Experts of a small language model: 8 layers, 294M tokens.
Below are experts of layer 3 (counted from 0) of a mixture-of-experts language model. Rows are named router (the router's row for the expert), down (a neuron's output weights, with its number) and show model dimensions 80-119. Each number is 128 + 24 x the weight over its row's rms, rounded and kept within 0 to 255. Numbers have three digits each.
Before each expert's rows: a language model's description of what the expert responds to. This comes from a sample of Wikipedia text that the model never trained on.

# expert 19
It responds to: Common first names like John, William, Mary, and middle pieces of personal names in lists and tables, such as Lor-na, Ger-va-is, Fred-eri-k.
router:123167151181105108142142113161110126140106116099147141152112162082145181117133109122183130108110131157108148096149122128
down0:153180136131160143096105148153125125124118133130122165132127147155153127172138119094117133142073141135130142133129137169
down1:154085109160132159144115117101097164150160108108138111156097115112125051148113181145087111094136135087108108126112125119
down2:162112153120118150103126102142098101121164118125154174062093148130134124151164123178155134127178093112126096133127143183
down3:118118106118148123151152187104121133078110131146156110197158133097116153089104107144121132116132149109099125128133098124
down4:156131126123121126103200149135108115173125102166132125120094145126092113141157080117094120157130170152150142125097138107
down5:112119133108124149178117141112145097110134116160139142095124139126188151107146142071129148088120124160146115123137190147
down6:138135143072112111127113151116167153080116149130193147112120096156126130149140157126147158106142149141119150160132102145
down7:096150127098121087104119130188126122089099117128155132122153113152144168147150147184098143146135152134169119139138087131
down8:125152114133107180098089131143121086093105119107083133105146157148123129137124118160153152147167120142111137135141069141
down9:112137130170111118117166138151122110152066118143155116122108124129097121137167135109119112140103129129145152082118134147
down10:123136121108160089151170143107082113112127132172163144147127119135129138108088147131110101116109117120119130146125119132
down11:128121090127123103161139105099077121130157146163132127096149140105111112143126110151111102119140170147146147113112142091
down12:136139171140160121162165138105135138144135115136103142169122128134135120135103144151119118105137123178127124135115112146
down13:133153174135121135117098141146118104138096166102143126158127129134162151081167135127155175094157169125157114138140133108
down14:154145116118162132158117138081152113152156131134134132131152168116128160121137123134109125111097085144164115132117107127
down15:109116095126139151166127068135097090186142142127115153131145184117159175085155127094134125165130149124149141164122121158
down16:138125124133131078136141149140152151131125131126126141157123101133115134116101122105067110124135123101147148104142170101
down17:135159119111136126113157116154170098146097133107146126116075120145132139130071104170127136163146097096142109099104165077
down18:143094148081142164076107133170158142169149145102150137142105136155121119091136091104092150094123121071153104107137144136
down19:120130117090125099119146124115173093177114131112138169128127132169144127144136146119141172115111086127099103144098150144
down20:099160191101128099143106117109123131142135166121150113164121115111115134120125125093120149121134119134098140116127144101
down21:145143161165168133110150102115152172131129127158155170068098115138101153129127182169104155128115122111141122079127118133
down22:140156143154106149108161115127128119178138121103117128107123114110137056105154094125129112133130101157152147095081132136
down23:127096128117111161120114160128101127137071097155121136170095141093088145125125129142116164116104129112087107128125133141
down24:113138107123140101118111089122166131177144122088114152117108136139113136123115080154122092118118122113085127117125073113
down25:139126119154101114120105076155127172077104122106136076158178151123165136140098139144121144153113173141139122161131127149
down26:151134096123120147135138140123089202144124123095134140132089079155101138114120143116168100130119076102127110111097120130
down27:151134112138117127098083140119169179103100130120133078118140126130124110144146110127150146104128127133113170086109109123
down28:138094120144117155136165101109179103140167134133115163086119144146099118091145137134156150113137111140111123145156140130
down29:116130112126143092152139107116123093117093111127109157156121118147141138110140102126165115082098145091119125177153122096
down30:134110143176133123164142118147140111107133161110131146145106161090131119084128118133094128114124132145170169139150099109
down31:127153144090160073149154075122164133102135108094144124102092176119111106112135139113166132092120090090108105158084078132
down32:143117161151121110176120077127148088067157110106147119154092169144174098158107154144119125118124155121122117144163167118
down33:095115102120116110110140100118127131135122136116090145128116141151145107121135127125115138163133170123092139129120138111
down34:146117106104139137073108136176131108103134131125169132133135133144105139140145130220150119141118124123138166149142118161
down35:185141113123103144163123108136123099096140137126123131151145144176128109129133111142138130108128158120183143158097140117
down36:113139142131183135099132178114137125144120123126165113110133137115065111163080117139108164166115134114123153146150121101
down37:133126141107107136087095076122171148146137139127115120077087143117152113074088109094097152096139084127112154145123111125
down38:135135084138113145145136127134151124201128106115137135138147151114092163134128130128133108107126097117154138117121174112
down39:105124146120131109114123138125067134097176092127089125173120118172154155102150113117098083116098119157144110135118122137
down40:156105072123095112128146138131160124117143168120177137109146159111136141168088126118121146109117102119108127109148135122
down41:150129154131135129160138156108157133125155105090124155125151161151175110144119133114132124163143129080135118102119122130
down42:148098111111107092155143174143144142189136148137103154094099124134116118092123157124154156198144109150104125113089127123
down43:123122117122162154096117125138113121156106140167114126047113145122156146097085121126130091154118144112105127124055156133
down44:139123130116115160158133112112132152135165171174125112143174152114151110143138152127173159126133150170103158125078098137
down45:104144185174113141130145095148116140138110114122155112125197105139143141180121097150143111131149109111167130128142144143
down46:154099102144179118134156145113139139164122118109120131117143099100091084072156118085170091143109144111079109072133162144
down47:089095112155133123129152115124164209148143141089129120130054110141107105112134123130128083110133138153130111128097165145
down48:175162110094134059102113139091156105116127129132109168085091149155105112144152088148126127162117104131115144103141109116
down49:085166097137109143138144104081156156155126106118093118154131132131166129164134145176124079128086101102126140122157121142
down50:122155097112111131101145148124164157117143180115144114124137131145145111125143145120101128124152163175122132152138155122
down51:134109130116123070108125144154102138148130126142141085123152122156123092144154123106079111124114134133125106125162090118
down52:118157082111111102177177142145157123135145163170157106127153077152137113131151152157141119110126163123141111123178123134
down53:132120128106145105158145138135143169112099159083128102106137128108123138106166132145127116128132115125125110104078146158
down54:134121075129145129106113147182130094158114129109116158095103140150135112159117106070139090080118108094116108148090144128
down55:139113111147131147063101146110175118126097137157131115108157117135110130121120135111137132126137107098124111115141132151
down56:089141097150178098138162127122102104120128131075135136099144132091144108110139150132134154142151109121161097143112140170
down57:112134115109121111146089118130161120113110133130137131154088119153149145146139164145194108154158080152153143106100121129
down58:102123132133130091085148166108146116101119139177163158094129087120115096150113142112144123102132120179151151123137112099
down59:133129160127118125123086122117108143116089119104126121146121132163110139106148155138138125122147087166115091113092131088
down60:133122072118126109141155120167166108118154121122148112138111099136131111139157131128105154094132108114129148111169093095
down61:093106111070161097167093113155124097148110138111133132121112106139128129133140123138157141100123166099125117127100147121
down62:148165125114154144131082152120158132146092122146137163121136128116153107143129144085119122136132121099123141113108112094
down63:129149130186083150134124153089131147130123089109133120132105147121126121126128136126167083126148153126121106140106158133
down64:115100100098137162154092101099126084135156097109119113099142094106146116135159150152179088128150081125149106136120160119
down65:179105098155081111082094160104100136100137106103110113114116086110137152149137154145107141136153117141113102130120138088
down66:150135147109117098112104089146165101134138208131128163070074119127111122143138160102157128185118109126142162137081142136
down67:110121139141096120129117125155123119131149102100151131159152110157148155116130119179144132111123108112107112148115147124
down68:125157158143130146112153112126160102103086118106127150106106137171131116078137123149149156107130066164131092163129158131
down69:127129133130113112122131141152110136142104109108136166138068133088141128118115084129161092132123106107134129147130126107
down70:141170120124106107138139084150154100129107163113145112145131136143112082089137102103097075120112110094159110156150113121
down71:126149093155164094108160146105163134140172160150126120080097095124117102136097137075136062106108118097152131120138123155
down72:109119119167139154153131096115102114092105122121118121123136121138149111117133127141151133095133095138133124120116134101
down73:098140147150115098142080145095128158135116167111125115166134129128143121121111084140130122151093125125109124102115113108
down74:112165100101151135108157125095102130117133149113129140135152165107115129124151116129124157136122144116135176122133166135
down75:142150097136130108149095129086152152154131130123125116152112152113109105098130093124155158126123150114125103124152133135
down76:102149156180126179106140129129134120072127099101118127147075148135133119145116108147114116136159133137125151131124165149
down77:150114145114128104121133137123119105113094125123136096179131116108123123091141098108118135134136154095162135143124136147
down78:133133144115115153134135107136105163141116152130166129167184151095122102155067109122126160131132123116151136110156118111
down79:194175110108148108095087096153123137124109108165113118129112128160126160139100108156052121133101133116112173097158157111
down80:112140083137137104085101130115102140115146160118108099192148130112124126158166105133120138125150143153128163123136087111
down81:142147140123112116148126117129114104112159112110130136206115132099154092123111117100101137127090133140144145072138136113
down82:119137093179147113134106113166142147112137122123127140080176095144132136133119123165136088165130105092153109154126136109
down83:183118128149133156120137114129137134116139136173170152127106140127114130103173115136115099114108137149136134137167153154
down84:137115102109113154110115153120148134125115123097120140102081131155087138087120094148172084136123159113102120121137137109
down85:128152148109088083151104137099123154199140115104107138142137114098167135143100095138151145126095103130099126091114087134
down86:082080123161171110131126163104151121141154128133095090142139128119119157191161155104096166142131101134172161126169144125
down87:112107157108119121103137172144151134085111123158167134147106108141121096102112094083165133151142113168177135163143146115
down88:079133137103073158128120110121101139111121137112115118121134128136158146086126084122123092087141128122115115153111165156
down89:127125147108164121164123166083197175127122143150098083112114114147122168168132130123090097183148135116128157144085129143
down90:096156119102142138104085121143118166156145132125127126171156116116095177141136118127115144125127172134136133126178126117
down91:109129130113178133133141109088164121138133146119092130108110124135127147103114147138126133146140159127124118116157117100
down92:091113142105125162130132137100110155125119076149135126107115121117124145110132128171103161120129118079119133101146141142
down93:123116116093156120123134103116146122207140154153112131137146124119107124154151098117124089120119111130129127094128118122
down94:175161101102165123135123177141130161135097110142168119166162145116113114121106151168098134145170138139099109136109135140
down95:113116183110096152127078125110096084149172152136095114093161113143120117114135104113117103152124137125130143120084126120
down96:070123177138096157085141130121104130171130144111106117130136117123107136113143104132143131125132148152142101163152107141
down97:165116146150117166126128142142137084141129095134125147133057158130146150154124108153120080111136135133102115107099138148
down98:115160119145112116148121084117133137144103153125129122143163121114161109189152139145138100143112139124116138115143140136
down99:161128176154126154118094122159150131123143105124159130163103136144166124135104112111096091125133145140142131080128114133
down100:127119137164119166145129135128139135113086107132145124105139128079148132121123139123130108164148136160101101127146138136
down101:099170147117151136089091140111146176162133122153096146132163154178096163121158057125130113153123171101121112119105146125
down102:098148130107130095166192213098108104155099110117140081118150119096101106121117125114110130190114117157144095124093100130
down103:144124107141160130141148132124127138111124125107141142091124072120121108127111150114187144105117133143053126119161139120
down104:125109123138115113162110098113121081184154141102195105119081151103118121076096115096121134099153116108163147132156118114
down105:134172144110158087141109142114130110207180087128148138101121112119154103137132166114135117109091161149146109167137133151
down106:129169112142152121148118114095168157128120130123122131131119145148136140100154173160117128161108107121135100141183115129
down107:123123128098134131124131123127156161137056145136132137119123122086126114138080113137113123144110153111109174121160131140
down108:128205110138134125130131103148119155128154165114166119122101125134093107087126150143122111113130128170114097126082157113
down109:099169107099115155124117156150135193118127099135125109114145144150130112112130125154150113116184140142066099166101140140
down110:113121135121124126090130133129132169147135140144149118093102172154117136123128157083169135146132124152115157096157109126
down111:081142087124082112104105101159086206120164111097138154114087155117101106113120176167132117138181159139126097130129138137
down112:118162114120155147146157105103092117098129112144162135164065164120128120156115118099171138111174170128109164124152163122
down113:133107139189124099133119147122098097134109106086120133104109117147099133120122130116147131159173148148114100074167129129
down114:119103115146154127133119154147144122127156104124132114124122103147171119106126145114098104077114162129138136124118089146
down115:096125130086121119140148161113135153084132158112130089104121140163198164106101119121078145133152165105121134166085111131
down116:128127125143122123139125155098146103150115098149133122127128127155137156104134129099097098124133152101109116145109094135
down117:128108157138118119118137114128092127137120128120094135167082133147169139081116109130145132146137155129080086142104118126
down118:158118154128080145116113131130114120141115148115096107147154144115149137116117119103142136133117129175150131148101144114
down119:104105132118116144113109134154115119121153179101113109093139136098149120123140148127138136117137152100076131166119106131
down120:142099140124115114142135115114094135144129091128112120092115140104141121153115113119156136096135142120084111137156114122
down121:142138105161107136136154135153107172123134109151108145149110117111132136083107132120164142119140134122109134101070101128
down122:098124149160136100169113150171116141154080159127146145131093114129106129137135132106157120137121136098086152137142121111
down123:136098150126111128169150115139149138094100177108133111105103145134139144132155115130139137119121121093125140141106154132
down124:133137127122123135129181173147135153137147129147153142112108116150157117135131151134144119143102111111149123153133132133
down125:086121109135140210109126130121138123164165174159149121122129125095122144143150157165126097147088139123140086109177142121
down126:145116105104098123157154159136122129073165112116199112145187169114179157133162081083109117106137137125122103142133116155
down127:140155141137088066120102158129114144178142192147080136156099163114137123154113147137130114144114129128106177134127092132
down128:121127108164150141157151091125128105143106108173110137132180106128118129115155124130113162146154128129134138135143110127
down129:109133143144147142098132105144157093146098079156105168161177120137111141142155104144108136122141153111128136138156133117
down130:192140157129155143131106021114112113109135107147133164177112111111139151149099165124116140130119104115164096138135163110
down131:102101144138140116160123155132158135141157157120144120069117154115177143152128101138135132154098117095123104098084159139
down132:139146103082136141133108118112130115144087148142172161157181149105113144134133123101139140110126162132089156111158127138
down133:155118102140105134147089151148091160091141186148130082125146119133063142125185108129145119157106149142141145134096129171
down134:078165098093101088106128086123133184139113162152158118124155153159128127142112073116112120140143135115138114109106159155
down135:107120125140137175112147103131145134129118136105124137125133123108152088116112130151130129095125111152114141132158144154
down136:133119112120101093132144104144127159135143131112124124131081141147173123098126123146147104126139151149127111116159136129
down137:118143122121121127094084121112082122115116110148153141129132114118099142113094100144143122099130133098146081123184159134
down138:131099143152131133106127082157077112129103116139098156153119141097157148147079140079159112150131139129108119126121188142
down139:101185124116111120144159137138146099084144120138131113177100127164095160096088138155189159105120133154155153128093112125
down140:101130148151100160127129136150127127155119155126113116104122131119161102148114134103102142178134129138104143098103106084
down141:111123139101090111152136079144111104156172136111111119150127110147150107103150103147149103122152086122154152174136121122
down142:105091174146153156164179144146098125099094144116113117067099111128153139125147157130151110108095132082104139129117152089
down143:135119105115100118147075127136136146087119113112162116108120120072101134146083101144168141114126129138129159110114131139
down144:131105092170153107106115110135135153139161141130155143127139135149112129133124112127175165107112162115122109137158165124
down145:141116115140099147098090138096174111114129095160126136104155122139138111120088109140095109124072165132110112128105099122
down146:132142142144149067146110092138123159075161114111153126160129116139127148162146151150129122166128124130123096148126112118
down147:157126095133086125161119152131151134101128112114066126098149131140119184111137156114121151128162119163107113179105123131
down148:139125118149132127122114112092151092143134150156095118144162139127121149126136157131130125086138126127113148127149122109
down149:117180092168165114107138131159126094102150137103126144173158120113132173135142119131113145161118117178147097149107139130
down150:128146112102128108141105119126152134115144143128108148129105124128097099091185154118080119122168135126137156143179095110
down151:112126120127099127118130151176144143167132151135095151187149161110098140128109113117105183137138104100151136139161136114
down152:101110112134095087124052070101147143109151132102083124144125117132190143153124097117104120132105120107128110151128154134
down153:151151101133109090165111130138160136157106139102132147143139175108113088142113158158108139150117149174162121142156114106
down154:090115164134147134139153138132103128109107155146120115173134148106137147143133090178185194097125132156143142126118147151
down155:103147141109119085164117103132094155121134159100132134136131144120190126151115124114102113145097105155120118140100122123
down156:140118114116117147141130156136166131078111127105124163090135119129175127100124150102135125114105091129148132164092140102
down157:113097087128143167112162100084107119109115133105106144136117123150132132106141147143110083126118078145100129114148066113
down158:174173167141113116155096148134133140122115068099089116167136144137135146109145121159077129144111155141136119088131097163
down159:124153101105153146096113108159135139143159125153134134122179145153125169149135157156139121150121128110110138092090138181
down160:116122105154131083110104122111116116140107132137111070127140129102067126122172146142132146111102173112146125105146113143
down161:109123105110121119171110120107174144136147132146129167139133139134108125133089104125142141112119128173128143120149116114
down162:133117117086080111096106135154111127110156159109085154136117117087129177090129136131120124145126160097133138136094115141
down163:137116151145116122100109108110114123123155174136128094102149099103185129080130166111094154131172113105107123142128155140
down164:137116133120163134103130077143102098122129101112102129146123138139103130163128138098110117118100151131130122114161163106
down165:124128142170130129073120111168091095153119129153129120137173145117154178178120129138151100172142164122126114143138173145
down166:092152162133151112158164114104119119113145134172158100173164121101092092105150133103124133106156136114126102148095112095
down167:113114075106038136135100149099171164123080103106128125160177141143130140155162141152174141167112123127141106146165142140
down168:123113128130140158130150096136129088133144141150149126151138102102109150085068129117100135097166144127105099140126105152
down169:153153104142115111119101173100120136099102106118103106135167122097114145103102126130134150142158117120163118097098135149
down170:103125150154123142111136114105120124122094118129110136123100074095154114132118111155139136141100117130149146121113143135
down171:115172143156135123114120102098120159162126162098111106095110094140136095136111142160096103112148142134107125157097137117
down172:120100126118106160192120089118143101106163105182134068137165126120163127092101119146159133103154132160109108138155066131
down173:126131121152143128085127170113129081117116108135099136122099128173117169107110175111131137151130150091137150066114061125
down174:085123111118089135099152182135103099104103165180125108125142127110136128162116140101138110126160150117137144129113130074
down175:122143128146125131132162183109136144097139136142160125099158159102102177119101092134127171152137122147124127104122114145